Weights of a small mixture-of-experts language model, trained from scratch on English Wikipedia: 6 picks a token.
Below are experts of layer 2 (counted from 0) of a mixture-of-experts language model. Rows are named router (the router's row for the expert), gate (a neuron's input weights, with its number), up (a neuron's input weights, with its number) and show model dimensions 0-47. Each number is 128 + 32 x the weight over its row's rms, rounded and kept within 0 to 255.
Before each expert's rows: "gets" lists some tokens that make up at least twice as much of what it gets as of all text. This comes from a sample of Wikipedia text that the model never trained on. Tokens count by the router's weight.

# expert 2
gets: ":", ".", " /", " –", " —", " m"
router [169 104 112 159 164 186 157 150  84  94 118 127 172  92 130 130 122 159 115 104 152 152 113 168 159 180 165 127  99 151 145  94  78 171  86 111 122 102 148 131 144 135 162 122 199 125 147 177]
gate0 [ 91 128 133 160 105 135  73 134 111 123 118 131  96 172 161 118  80 135 172 119 192 149  78 146 112 100 150 114 161 124  81 130 133 107 132 177 109 184 166 189 119  18 119 155 106 145 163  79]
up0 [120 124  76 120 134  82 147 123  54 126 165 102 100 118 131  95 107 122 129 166  90 143 154 144  44 136 149 102  92  94  95 135 129 130  91 168 118 146  99 158 108 139 150 129 115 113 103 159]
gate1 [136 119 133 163 121  86 117 123 111 108  87 139 128 116 133  93 166 128 111 118 126  81 105 112 116 157 131 121 128 117  98  87 164 158 135  86 133  77 102 132 130  64 104 147 120 161 145  44]
up1 [ 86  73 129 110 100 143 142  71  65 146  87 132 122  98 189  57 177 151 160 138 110 110 164 136 155 143  93 156  87 110 127 138 114 150 122 125 155 117 124 139 164 111 172 142 134 121 140  96]
gate2 [ 87  35 110 187 110  77 111 161 134 133  50 137 144 174 131 123 123 141 165 158  95 141 143  90 141 121  76 134  76 123 107 139 161 151 141 110 172 110 157 123  67 102  99 128  97 125 158  88]
up2 [153  90 128 109 131 124 152 173 132  93 114 143 129 121 186 107  81 160  93 146 169 140  17 155 101 124 197 114 125  90 122 116  95 109  75 139 164 150 117 120 151  88  36 121 149  98 159 129]
gate3 [140 124 121 132 172  86  96 146 150  82 102 158 118  92  61 156  98 122 120 142 140 135 134  86 102 112 140 119 130 143 121  90 153  88 146 100 158 135 135  77 119  92 146  98 119 116 108 106]
up3 [ 72 175 134 125  79 109 169 133 156  99 130 144 103  97 140 148  56 109 112  87 130 150 180 160 134  93 113 152 124 145 148 139 148  95 113 125 125 164 140 116 163 115 110 131 122 205 131 154]
gate4 [153 102  68 160 144 121 124  98 179  96 158 190 135 174 158 169 127 113 156 154 149 134 147  68 133 100 128 111 165 176 196 156 145 101 118 126 154 120 135 112 155 103  89 131 140 148 119 116]
up4 [126 177  53 184 111  86 106 158 114 167 157 191 162 178 135 186  76 136 157 143 109  78  98 172 147 151 166 132 127 142 168 135 114 147 125 131 136  97 154  80 116 130 102 134 157 139 147  75]

# expert 65
gets: " L", " D", " P", " W", " S", " R"
router [ 92 105 102  67  98 116 120 143  86 118  99 111 125 183  82 123  87 117 112 110  92 170 124  99 137 129 124 103 126 141 113 113 185 130 114 182 141 105 110 159  90  98  67 118  95 105 105 135]
gate0 [120 137  51  86 178 107 150  68 145 103 108  84 152 111 111 141 118 114 128 131 203 134  97  90  85 138 138 117 151 123 127 152 126 148 123 125 136 125  93  93 133 154 138 130  79 136 125 147]
up0 [151  97 127 100 116 154 116 109 107  83 116 131  86 150 111 133 175 185 165 133 104 110 134  91 130 150 114 141 133 153 177 139 164  64  92 166 151 155 249 126 149  86  96 119  92 139 100 144]
gate1 [ 89  77 105 172 122 122 171 202 153 143 173 166 112 155 102 125 140 139 174 144 185 144 100 223 192 136 144  86  76 133  93  90 153 158  94 123  73 113 111 119  79 115 132 157 115  92 193  97]
up1 [130 128  78 173 110 199 140 133 125 141 138 116  97 156 125 138 163 120 143 148 153 147 126 151 129 122 173 146  89 139  62 125 156 166 133 141  98  78 106 126  90 117 133 141 128  88 145 118]
gate2 [118 138 115  97 145  99 108 141 107 168 105 160 178 120 115 136 102  88 132 134 145 105 158 131  79 136  79 128 148 197 158 125 129 124  94 128 116 127 113 102 127 111  85 215 105 121  77 156]
up2 [155 162 172 202 110 116 137 161  84  83  77 111 146 134 141 152 136  63 130 145 198 153 159 138  97  81 164 123 137 115 128 175 159  55 133 182 126 122 134 108 166  88 142  92 140 164 110 161]
gate3 [104 183 120  85  90 156 183 141 211 123 117 128 135 153 111 103 102 117 156 177  74 161  70 128 155 125  98 155 131 125 129 166 181 161  82 112 146 130 135 135 135 123  97 132 133 119 162 114]
up3 [148  77 141 162 102  82 144 169 119 167 180 146  86  91 116 131 132 127 106 133 132 123 173 181 161 120 145 142 130 121 193 131 119 147  81 137 103  66 155 108 118 157  94 116 190 150 178 176]
gate4 [182 111 154 120 133 155 155  80 137 131 117  92 112 196 109  73 152 125 106  78  85 162  68 120  62 141 139 113 114 159 145  96 151 111 135 162 106  90 103 145 114 115 151 133 155 121 103 125]
up4 [118  74 157 132 155  64 147 129 192 152  78  70 118 139 122  95 100 116  93  79 114 167 146 139  87 124 114 153 142 134 148 122 154 169  91  82 176  77 120  61  78 145 104 117  85 145 135 156]

# expert 76
gets: " ", "–", " up", " out", "age", " were"
router [133 165 110 171 164 122 122 157 172 134 157 108 152 134 162  91  94  76 105 100 106 176  91 135  99  88 156  88 135 126 109 141 145  85 185 141  93 135  16 140 144 124 102 181 127 123 130 151]
gate0 [112 113 174 136 134  77 179 113 142 186 130 101 135 141 108 132 153 137 126 108 108 161 159 142 129 150  82 111 105 161  81 118 129 130 166 143 128  78 104 103  72 138 131 135 164 148 178 111]
up0 [ 89 132 167 101  73 141 113 112 128 136 134 171 135 140 123 132  77 123 107 106 135 113 134 121 180 127  70 109 163 148 172 132 155  88 135 127 159 156  91  90 145 109  94 170 139 103 110 150]
gate1 [155 147 121 128 110 102  95 148 139 109 122 151  77 120 101 103 180 138 121 129 109 101 103 105 181 109 182 101 123 161  90 143  82 103 149  98 126 194  78 142  86 166 173 144 143 116 148  93]
up1 [178 138 151 124  97 102 177 120 120 160 130 145 136 129  96 128  52 159 115 101 101 247 114 110 170 110  62 135 170 124  88 155 103 141 137 160 113 158  42 125  78  72 175  81  98 102 130 133]
gate2 [188 171  99  79 113 113 134  92 104 110  96  76 126 112 144 136  86 149 120 149 105  96  97 140 113  43  86 100  92 110  71 114 108 156  99  79  80 100  56 128 132  89 166 213 146 145 134 162]
up2 [232 128 113 117 120 120  84 141 118 118 109 131 158 184 136 113 172 136  80  91 148 128 110  95 106  89 107 114 147 100  63 114  92 171 141 118  83 162  91 148 114 159 129 159 145 184 145 148]
gate3 [ 88 161  70 161  99  55  54 132  97  89 110 144 141 129 118 108 144 121 105 159 155  71  76 138 145 169  94 150 193 180 126 158 130  50 134 137 123  97  75 131 129 128 141 123 150 124 106 158]
up3 [ 88 127  80 136 145  98 110 162 109  74  66 151  95 152 142 125 134  93 109 147 141 132  89 123 152 128  77  86 125 163 130 137 162 212 155 165 152  79 128 163 138 131 112 106 113 117  72 151]
gate4 [128 120 135 129 132 122 184 111 200  88 121  84  75 210 167 166 158 156 165 138  44 208 196  70 151 129  76 101  80  60 156 141 130 159 120 133 149 119  96 123 130  97 167  88 151 193 113 115]
up4 [131 159 104 135  87  98 164  73 174  77 141 188 154 189  51 110 179 111 126 171 171 113 146 107 118 132 154  91 136 176 140 118 110  83 164 121 168 125 112 117  93 102 145 141  66 114 147 119]

# expert 22
gets: " the", "'s", " a", " his", " The", " their"
router [158 179 128 130 126 133 138 119 110 127 112 124  85 142 104  82  71 168 158 222 135 139 164  87 103 158 148 156 142 141 140 142 184 148 105 166 109 136 172 131  87  85 112 119  97 121  72 107]
gate0 [134 102 127 136 134 150  70 141 118 132 147 140 141 115 137 124 174 169 154 101 132 103 113 100 104  68 175 121  80 143 103 173 108 143 164 106 179 113 208 152 145  70 103  62 101 187  93 147]
up0 [ 89 147 120  87 135 154 153 106 116 145 113  73 153 168 137 130 138 112  87  89 130 132  61  58 140 102 102 189 110 127 164  99 108 178  93 169  81 124 107 112 137 102 110 144 120  46 157  95]
gate1 [185 117  57  93 126 103 122 175 127 146  74 130 122 179 103 134  84 189  91 172 110 156 137 104  78  87 108  62 149 113 130 165 169 155 184 167 150 137  76 134 124 158 127 181 178 124  84 101]
up1 [ 95 148 170 198 138 135 134 116 145 109 143  86 117  57 152 128 116 137 151 138 132 121 168  67 142 113 188 128  76 124 107 170 107 139 150  91  97 130 164 203 120 135 160 114  76 136 147 174]
gate2 [156 132 113 124 148  98 165  76 173  64 144 117 123 108 112  67 150 142 126 167 127  73 148 117 166 155 141  70 126 119 131 145 121 111 152 111 144 162 207  63 113  95  90 120 116 115 121 111]
up2 [118 136 166 124 168 129 133 147 131 181 124 158  93 134 122 183 155 129  94 165 118 136  90 113 142 172 171 124 120 136  93 129 140 155 102 104 145 123  76 130  70 116 132 153 123 159 161  86]
gate3 [137 146 145 104  79 152 126 148 143 134  99 184 102 147 101 116  97 167  90 162  95 130 193 167 165 133  91 122 121  76 105 168  97 178 139 153 109 152 140 123 130 134 142 200  90 105 105 214]
up3 [ 44 130  97 104  40  47 163 125 132 171  80 155 173 104  70  95 137  99 110 101 114 139 130 162  78 147 110  92 143 121 112 170 168 149  19 118 136 134 135  97 114 147 150 135  98 113 104 208]
gate4 [137 164 121 193  88 152  76  88 133 103 112 158 127 140 152 201 127 115 130 109 111 176 132 125 106 206  94 159 107  83 128  93 130 212 146 101 122 143 119 157 162  95  77 132 164 101 201 117]
up4 [152  99 144 103 153  74 156 116 121 158  94 169 116 114  95 131 127 106 115 144 153 165 133 103  32 163 122 151 170  82 128  74  96 158 109  94 113 105  93 127 132  95 153 152 103 112 153  81]

# expert 45
gets: " of", "ed", "al", "ic", "er", "el"
router [169 138 112 159 119 171  66 155 183  73 130  90  99  72 162 127  81 146 174 104 128 150 119 168 119 145 161 102 124 148 117  81 100  63 111 114  55 144 122 131 112 125 107 194 127 133  87  79]
gate0 [207  87 112 188  94  80 117 125 101 139 184  71 114  87 155 119 139 145 129  87 131  91 150 116 102 108 176 110 113 153  97 162 200 141  95 123 132 127 132 144 146 115  97 130 107 174 170 135]
up0 [148 147  93 157  55  92  78 139  97 173 157 119 150 111 111 163  86 106 152  54 100 137 114 139  88 137 128  91 141 121 126 157 137 123 147 134 158  75  52 124 153 127 173 101 135 177 139 125]
gate1 [119 118 126 156  73 146 101  87 138 149 134 130 106 183 153  78 148  95 139  50 127 136 152  38 166  95  66 172 116 125 142  97 138 122 148  77 132 155 109 138  78 115 196 133 149 127 130  55]
up1 [ 90 136 102 156 103 148 104 130 161  87 157 152 120  84 144 198 161 102 117 154 180 139 144 173 128 201 131 142 140 115  99 126 115 191 133 167 124  97 121  91 125 138 101  46 105 130 105 151]
gate2 [133 140 125 105 133 116 130 194 125  90 134 150 117 167 143 107 153 132 196 107 123 178 142 124 105 119 184 155 143 149 135 157 139 148 164 117  92  60 138 124 177 121  95 166 144 144  90 167]
up2 [133 171 156 109 152 141 138 133 110 149 147 132 142 142 129 105 111 153 161 127 166  45 138 165 148  86 132  87 167 143 104 172 111 194 106 144  83  97 167  92 139 117 114 187 180 143 138 136]
gate3 [178 149 140 169 144 126 111 175 152 131 139 122 119 122 130  56 103 101 146 152 138  68 103  75 105 148 147  94 138  68 162 113 126 102 139 130 169 155 157 148 216 129 111  97 128 170 177  98]
up3 [168 178 184 184  98 100 129  95 123 161 125 106 117 170  97 148  59 129 113 143 153 197 110  79 133 104 136 136 127 137 156  84 158 191 130 102 119 134 170 179 142 108 137 123 122 114 150 106]
gate4 [173 164 134 100  70 127  93 131 100 107 121 130 141  68 146 222 105 130 189 179 188 103  86  92  79 152 190 150 147  89 119  79  73 139  93 146 153 150 190 167 131 127  95  92 118 158 153  86]
up4 [101 160 174 127 167 138 144 117 167  96 102 188 134 158  90 124 174  51 125 153  83 145 109  79 138 153  81 134 104 136 150  90 158 145 154 161 150 105  93 103 124 151 138  52 117 143 161 142]

# expert 4
gets: ".", ":", " |", "|", "-", "="
router [132  95 198 111 140 122 169 154 171 137  69  76 158  96 164 162 142  92 176 130 137 158 106 131  91 141 133 139 162 170  63 114 111 154  72 146 111 123 127 100  93 167 120 160 106 148 150 128]
gate0 [104 164 108 169 181 176  98 149 156 150  88 115 121 171  82 144 136 174 134  65 137 129 151 139 137  93 100 119 152 135 113  88 134  91 122 102 130 111  89 162 149 104 152  91  56 162 152 158]
up0 [165 170  91 151 134 187 133 133 108  95 162 136 128 178 169 136  76 148 129 111 166 111 139 171 143 115 100 128 179 177 137 132 129 171 122 199 158 107 118  70 135 115 125 108 126 150 140 117]
gate1 [118 128 151  92 101 115 134 159 127 189 202 101 138 119 103 130 161 100 100 143 139 127 120 116 137 111 122  21 156 183  95 179 146 126 163 167 113  67  79 156 135 105 128  98 140 122 157 155]
up1 [147 129 145 126 127  48 122 131 147 116  89 152  82 163 185 145 162 137  78  97 166  94 148 140 145  84 153 157  90 104 144 112 149 111  93  53  80 133 145  87 129 109 118  54 148 152 179 107]
gate2 [108 124 144  73 114 146 120  99 130 196  88 125  56  81 114 131 127  91 160 115 167 128 154  50 125 121 147 103 131 122  49  95 151 134 129 137  79 106  95 102 133 108 185 135 154  92 129  88]
up2 [150 126 131 125  51  56 155  76 103 155 106 115 176  88 119 196 137  98 142 127 133 114  66 167 110 135 157 121 121 136  85 108 143  95 152 125  74 126 159 103 160 137  63 132  83 135 222  98]
gate3 [104 133 164 185 136 161  76 149 104 168  96 128 202 129 136 128 180 136 109 113 126 126 161 152 187 153 114 182  85  74 153  75 166 159 119 140 125 142 160 102 136 134 167  86 108 111 152 151]
up3 [136 143 154 123 151 108  94 104 137 101 171 181 172 103 120 115 136 135 109 142 130 128 105 126  84 108 113 166 105  77  70 123 140 129 148 124 108 119 157  91 118 132 162 125 121 151  91 148]
gate4 [149 142 167  87  86 149 103 133 148 167 132 156 116 110  89  70 135 145 153 144 122 178 158  76 113 108 174  98 165 144 154 108 133 171 129 113 142  90 171 156 124 143  97  62 147 131 138 159]
up4 [139 135 118 122  90 143 141 101  82 104 116 161 113  99 125 113 130  94 155 102  69  85 167 139 138 156 171  98 121 112 178 116  88  81 154 139 179 163 146 187 124 129 155 143  94 142 164 103]

# expert 77
gets: " of", " to", " and", " in", " for", " with"
router [110  96 168 135 127 135 115 116 138 153 153 189 159 135 138 148 135 137 146 104  66 132 115  68  58 112 142 166 162 133 114 193 135  45 175 148 179 135 137 134 151 131  97 135 137 126 137 121]
gate0 [ 95 118  74 123  98 167 104 147 138  82 141 132 153 129 155  53  98 113 138 108 188  92 123 125 122 101 170  78 126  52 132  93  87 149 156 131 136 139 158 147 148 196 136 115 123 100 100 112]
up0 [128 125 115  40 157 104 175 159 136 116  89 142  97  90 164 127 121  80 115 122 111 131 121 110 211 117 124 105 124  93 128 147 127 186 115 133 114 103 102 107 129 125  76  84 113 105 129 120]
gate1 [189 128  94 150 192  93 133 149 128  75 147 145  72 121 150 159 125 126 121  95 158 109 131  96 162  81  86 136 162 121  85 100 157 182 114 175 123 150  91  76 127 140 112 143 107 174  90 116]
up1 [159  77  85 130 136 121 131  95 159 115 110  53 147 115 129 138  96  96 141  40  78 153 189 187 140 117 158 103 100 148 135 169 145 134 115  86 127 138 135  88 166  56 127 147 127 138 119 101]
gate2 [152 118 111  91  74 107 137 134  52 138 140  86  99  60 122 119 146 111 144 206 155 113 153 135  81 128 101 139  59 172 113  83 151  95 100 112 115 143 122  92 135  60 126 134  98 115 112 117]
up2 [105 116  69  96  97 103 101 161 121 161 128  51 134 121 112  89 113 150 127 122  83 175 181 122 160 146 157 106 151  90 171  75  69 139 115 132 109  88  57 168 142 117 176 107 137 151 125 137]
gate3 [ 69 164 132 184 122  94 103 116 144 125 167  95 201 152   7 154 119 148 170 127 119 133 103 154 116  94 112 133 153 135  88 180  95 124 125 153 128  92 117 129  73 161 142 151 152 109 168 150]
up3 [156 126 177  83 137 172  84 141 112 110 135 149 149 107  92  86 182 101 106 112  95 133 130 141 135 182 163 126 142 128 171 185 129 126 141  97  98  95  99 151 112 109  81 120 200 132  88 122]
gate4 [136 172  67  84 128  69  75 141 147 118  76 157 135 198 110 125  85  97 114 174 116 122  98 126 134  91 145 102 208  90 135  65 137 138 120 109 171  45 162  97 151 104 121 109 162  97 149 163]
up4 [122 158 113 168 192 139 159 110 125  81 119 127 131 138 184 128  95 136 111 232  92 128  70 124 126 164 168 208 139  93 111 140  49 118 141 115 112 107 195  98 160 135 106 108 144  97 113 160]

# expert 20
gets: "==", " =\n\n", ".\n\n", "===", "==\n", "="
router [129 167 173 118 113  70 114 148 182 121  69 130 103 136 143 168 137  60 158 116 149 112 125 114 146 145 143 132 160 139 136 129 168  95 128 150 120 118  40 112  99 147 145 144 114  75 137 133]
gate0 [ 60 120 139 118 128 135 183  96 139 129 133  90 140 143  48 130  99  93  42 119  97 151 119 124 194 135 143 141 147 116 151 132 119 130 119 119 194 129 117 127  78 135  98 156 100  69 137  58]
up0 [153  71 139 107  80 140 131 109 104 158 164 193 115 137 121 121 103 179 103 126 140 124 130 143 112 129 153 147 139 159  90 155 110 113 116 170  69 116 171 131 132  84 127 133 109 144 126 208]
gate1 [156 109 159 124 145  51 160 139 201 125 125 107 146 130 169 127 144 123 124 141 130  92  78 152 142  89 123 115  99 128 128 142 164  63 140 107  75 140  99 140 199 177  95 152 123 145  80 110]
up1 [122 144 137 149 108 112 112  87  89 127 118 158 180 107 117 143  97 172 142 111 122 126  51 146 160 171 128 102 140  82 120 160 114  57 133 122 104 157 118  91 112 111 183 154 150 130  49 124]
gate2 [122 158 114 113  89 110 124 113 126 126 104  85  93 112 139 158 169 138  91 173 116 140 196 111 161 121  81 123 154 158 174 160 135 144 117 108 102 114 172  85  81 138 103  57  94 144 130 119]
up2 [149  84 111 152 123 120 117 187 181 113  95 100 150 124 138 153  89 115  88  71 108 129 142 119 109 148 124 103 106 114  88 132 105 120 120 194 119 131 139 104 171 157 131 113 188 112  99 209]
gate3 [ 98  67 148 161  95 152  54 152 111 152 178  98 155  77 136 146 129 151 116  72  34 148 161 148 124 130 134 119 108 134 121 103 125  75 102 170 126  97 120 161 146 120 141 129  95 136  91  57]
up3 [ 87 144  82 150 108 108 115 108 145 184 141  92 103  91  99 140 179 132 156  66 118 105 127 142 126  83 172 106 157 189 117 103  85 119  88 114 118 143  89 138 160 140 185 134 110 176  97  91]
gate4 [ 57 137 161 152 172 158 119  88  72 117 174 167 189 168 154  87 153 139 115 119 159 131  99 192 130 151 164 164 169 115  95 102 178 127 127 131 149  89 193 187  99 128 159 131  99 132 160 172]
up4 [150  65 134 137 114  35  83  93 132 130 125 118  75 122 147 101 117  92 178 125 165 154 128  93 177 157 121 143 157  82  65 164 169 137 147 155 131 160 165 101 102 155 196  78 143 113 101 124]

# expert 34
gets: "ed", "al", "ing", "ul", " that", " as"
router [173 129 153 154 138 171 107 121 120  78 143 100  82  90 132 157 106 134 121 110 181 145 108 136 159 170 175 138 132  79 119 114  60 128 149 115  86 126 136 125 113 111 170 154 158 141  97 160]
gate0 [148 156 193 159  78 163 174 101 139 111 119 153 165 135 178 139  48 106 108 121 144 170  59 100 175 121 114  78 118 101 118 143 142 112 158 128 131  88 133  85 101 141  80 129  78 128 164 140]
up0 [119 163 121 116 163  85 185 140 135  94 103 129 149 119 107 117 159 112 157  95  68 149 123 110  97 153 149 122  93 130 174 114 143 197 161 183 107 160  79 147 150 114 170 151 167 143 154 142]
gate1 [129 132  97 191  95  96 146  96  90 137  97 122 102 123 182 118  76 129 143  93  86 157 174 165 154 107 119 180 186  93 144 159 162 149 111 136 117 111 131 141 126 142 107 122 101  97 146 122]
up1 [154 150 135 107 119 130 148 116 148 166 107 219 184 152 114 159 143 188 157 122 139 144 124 137  89 154 122 124 122 149 104 159  67 127 123 103 153 156 119 160  42 143  81 159 158  94 118 171]
gate2 [164 138 146 122 162 112  61 180 167 101 233 101 121 143 123 131 119 177 119 162  73 202 146 137 148 123 123 145 134 103 155 137 128 182 138 140 129 147 144 172 121 133  77 102 162  99 174 134]
up2 [158 196 126 150 182 129 162 149 160 151 160 150 135 126 151 102  88 179 106 114  78 170 159 130 163 168  71 114 156 163  65 170 127 120 150 151  85 134 108 159  90 116 133 118 124 125  74 172]
gate3 [147 100 140 171 141 110 169 120  93 103  87 140 138 160 210 131  71 166 112 118 123 105 116 168 129  73 113 120 111  72 122  92 126 143 128 108 125 232 185 150 113 114 172 146 131 113  92 117]
up3 [ 94 142 124 120  93  86  76 152 110  89 135 133 179 113 124 111 128  83 122 193 113  61 134 145 135 148 167 111  90 154  97 103 104 210 105  59 146 134 165 102 149 107 175 170  33 102 125 121]
gate4 [123 191 160 129 125 159  93 205 119 118 127 105 165 169 153 111 168 171  60 109 126 213 149 170 130 141 187 131 165 142 116 108 112 120 137 147 184 159 113 111 146 123  72  89 165 155 101 131]
up4 [130 118 190 137 149 159 185  62 113 142 160  87 126 163 122 141  90 169 141 179 117  80 129 158  94 130 140  89 144 142 133 116 135  94  85 114 182 116 128 106 120 154 174 118 192 145 177 134]

# expert 36
gets: " to", " of", " not", " with", " as", " be"
router [129 135 207 174 124 117 137 120  82 197 182 158 170  80 133  93 100 153 192 128 145 180 119 121 100 120 142 148 118 110 103  97 178 144 217 116 138 143 129  92 125  99 123  76 130 152 165  71]
gate0 [ 74  88  97 124  78 138 156  67  80  50 142  71 146 113  48 152 135 163 118  83 124 119 123 119 146 180 105  85  69  89 109 131 107 116 137 193 139 145 164 102 141  90  89  80  53  69 116 116]
up0 [166 163  93 171 152 135  91 144 151 141 130 121 112 142 109 117 128 169 128 105 110 160 122  90  96 154  90 179 135 154 163 161 118 130 138 137 143 100 110 111 147 123 115 155 140 160 218 126]
gate1 [119 100 132 107 142 106 136 132 106 102 165 107 113 139 152 100 133 119 110 162 137 159  85  99 117 118 160 160 113 197 142 108 140 179 158 144 134 115 169 109 127 114  52 126 132 123 221 106]
up1 [132 100 171 140 137 178  98 115 127 150 139  74 172 113 154 133 121 111 115 126 123 125 115  64 139  78 117  67 143 153 148 152 208  83  87 148 120 166 121 149  70 161  91 168 142 148 115 128]
gate2 [179 158 162 159 127 165 151 151 168 141 185 106 161 122 151 116 144 111 161 179 126 182 102 125  84 119 125  82 138  91 108 117 107 116 176 165 122 142 153 156 138 132  69  55 188 125 149 112]
up2 [153 170 107 152 144 150 161 160 122 159  88 103  96 115 180 128  66 163 193 119 127 137  81 124 139 128 187 131 139 150  86 112 119 114  65 154 129 143  74 166 147 229 121  93 147  78 128  90]
gate3 [115 114 131 106 124 121 153 152 131 177 104 205 128 113  80 108 160 157 154 127  52 151 130 115 150 205  85  87 175  91 171 150 142 123 102 117 124 124 197 116 121 186 151 126  60 137 168 118]
up3 [128 159  72 140 131  57 118 154  95 136 143 179 167  90  97  80 132 147 184 136 103 120 108 155 119  99 116 104 133  80 150 164 189 187 142  99 110 100 164 142  97 118 175  90  76 129 177 108]
gate4 [149 105 131 173 135 129  84 120 103 139 191 182 139 111 167 129 104  94 157 114 181 129 158  88  98 144 104 135  88 166 167 115 106 144 183 135 131 118  79 116  89 112 138  78 144 125 145 130]
up4 [141  83 139 108  73 188 180 118 108 172  65 168 162 129 109 146  99 171 115 121 134 153 141 157 152 151  74 148 137 143 108 165 108 144 142  85 141 118 120 110 131 116  71 139 141 106  89  94]

# expert 12
gets: " the", " a", " The", " an", "The", "'s"
router [197 177 182 138 130 106 152 119 136 124  91 138 101  87  85  79  83 132 139 172 183 138 177 112 118 124  85 158 113 159 109 146 169 172 147 176 100  96 180 150  88 126 122 144  94 146  83 115]
gate0 [134 179 120 114 124 135 152 155 173 123  99  90 105 227  74  55 159  72 115 192 129  70 168 179 156 121 182 120 117 151 140 119 117 106 119 166 117 120 130  92 115 112 128 152 152 131 140 126]
up0 [107 146  95 106 179 162 180 116 156  71 116 122 115 125 101 147 170 124 116 136 154 120  99 145  71 126 105 115 159 127 125 134 143  69 128 210 115 159 135 108 143 129  37  99 147  98 190 123]
gate1 [104 147 117  48 124 165 130  69 152 174  95 133 134 160 149  95 168 204 108 108 100 164 160 110 112 163 129 146 141 130 121 104 164 103 145 122 102 140 169  70 126 124 146 141 139 164 124 118]
up1 [145  98 123 148 117  95 179 165  31 113 154 124 169 138 125 109 173  94 136 136 154 127 222 115 120  68 133  86  96 111 120 149 120 136  65 193 146 118  73 142 139  90 137  74 104 132 106 116]
gate2 [139 120 156  89 141 174 160 132 163 103 151 116 139 156  85  70 158 131 101 145  66 150 139 157 142 133 138 117 115 159 150  55 108 114 152 128 119  88 151 173  98  95  58 166 168 185 138 100]
up2 [170 100 190 190 131 102 132  55 101 110 207  95  69  81 148 149 106 155 128 127 129 109 181 110 131 153 146 194 147 137  83  75 117 138 174  97 108  87 164 130 142 105 153 152 113 130 131 144]
gate3 [ 77 121 120 136 135 166 171  91 108 144  99 131 135  97 112 198 117 150 163 159 122 140 108  92 116 135 115 108 120 134 147 156 126 140 136 146 129 151 226  70 127 158  91 123 147 101 237  69]
up3 [ 95 171 160 108 117 121 174 119 162  65 108 155 152 102 127 120  64 131  90  96 122 149 112 105 124 144 102 144  84 105  77 137 160 104 119 177 128 140 105 115  85 121  76 127 105 144  62 128]
gate4 [112 158 189 130 195 162 145 123 123  98 105 147 162 144 163 134 164 155 131 115 147 131 154 125 129 143 131 124 153 136 110 134 105  87 122 118  91 142 130 209  98 159  86 110 165  95 117 100]
up4 [144  94 116 196 145 153 129  65  95 154 172 118 140  97 108 143 171 108 116 144 149 171 150 134 127 115 133 164 113  13  79 163 146 141 130 130  84 105 165 176  82 136 132 122  71 122 104 166]

# expert 15
gets: " B", " K", " C", " F", " M", " G"
router [139 141  68  78 151 171  70  89  80 109 110 123 130 169  90 152 115 160  96  53 155  98 118 182 141 132 106 123 152 124 130 113 149  99 110 137  92 101  46 124 108 126  93 179 171  94 145 166]
gate0 [ 76 160 107  92 147 177 142 162 123 147 143  89 154 155  95 166 115 191 112  96 132 119 173 161 118  79 103  54 137  99 111 136 139 133 132 200 153 173 192 180 105 146 127 129 111 138 172 148]
up0 [184 104 131 110 167 146 115 175  92 107 149 112  92 150 155 131 154 130 157 123 116 163 152  60 158 105 132 133 159  86 163 133 120 170 142  37 157 172 111  92 161 133 127 143 140 166 162 103]
gate1 [182 144 128 113  95 116 123 107 163 138 127 154 145 175 125 108 116 113 129 181  72 154 138 158 170 125 137  99 165 111  93 137 121 161 145 156 111 151  68 103 114  83 108 159 136 126 146  82]
up1 [104  94 120 136  97 184 140 121 160 203 184 139 110 112 111  83 161 132 188 122 106  80  68 175 127 147 145 124 151  99 190 119 144  77 179 131 112  71  92 148 135 139 148  90 188 152 150 130]
gate2 [107 141 195 217 128 105 111 109 160 115 182 133 100 156 184  76 113 133  48 146 175  91 168  83  97  97 143 127 117 124 128 123 151 173 136 104 179 110 151 173 156 103  85  54 130 156 117 127]
up2 [108 119  74 162 118 184 125 196  87 159 112 148 174 128 136 115 136 122 172 138 121 118  81  97 141 150 147 140 158 135 128 108  75 124 136 116 141 137 140  84 131 137 138 109  83 129 238 134]
gate3 [179 150  74 127 143 166  76  84 194 133 128 168 131 128  88 143 105 144  86 133 115 125 163 109 118 108  83 114 115 139 128 128  78 167 169 132  91 146 100  91 158 139 143 152  97 148  73 120]
up3 [132  98 110  81 151 128 119 126 114 105 121 115 118 183 131 147 206 164 133  62 140 166 207 144 141 142 173 109  87 130 170 108  97 128 143 138 189 161 178 149 123 183 112 110  87 130 119 169]
gate4 [ 72  99 116 129 175 187 155 111  82 178 150 177 138 188 136 138 128 168  88  84 124  97 138 170 150 122  91 147  46 132 115 127 170 131 187 166 100  61 144 110  63 132  95  77 180 120 110 122]
up4 [ 94 174  97 113 167 125  90 112 165 104  89 118 103 102 144  94 134 101 195  66 112 151  97 148 124 194  78 191 133 152 144  96 147 160  92 133 207  97 175 100 154  93 156 112  91 147 129 128]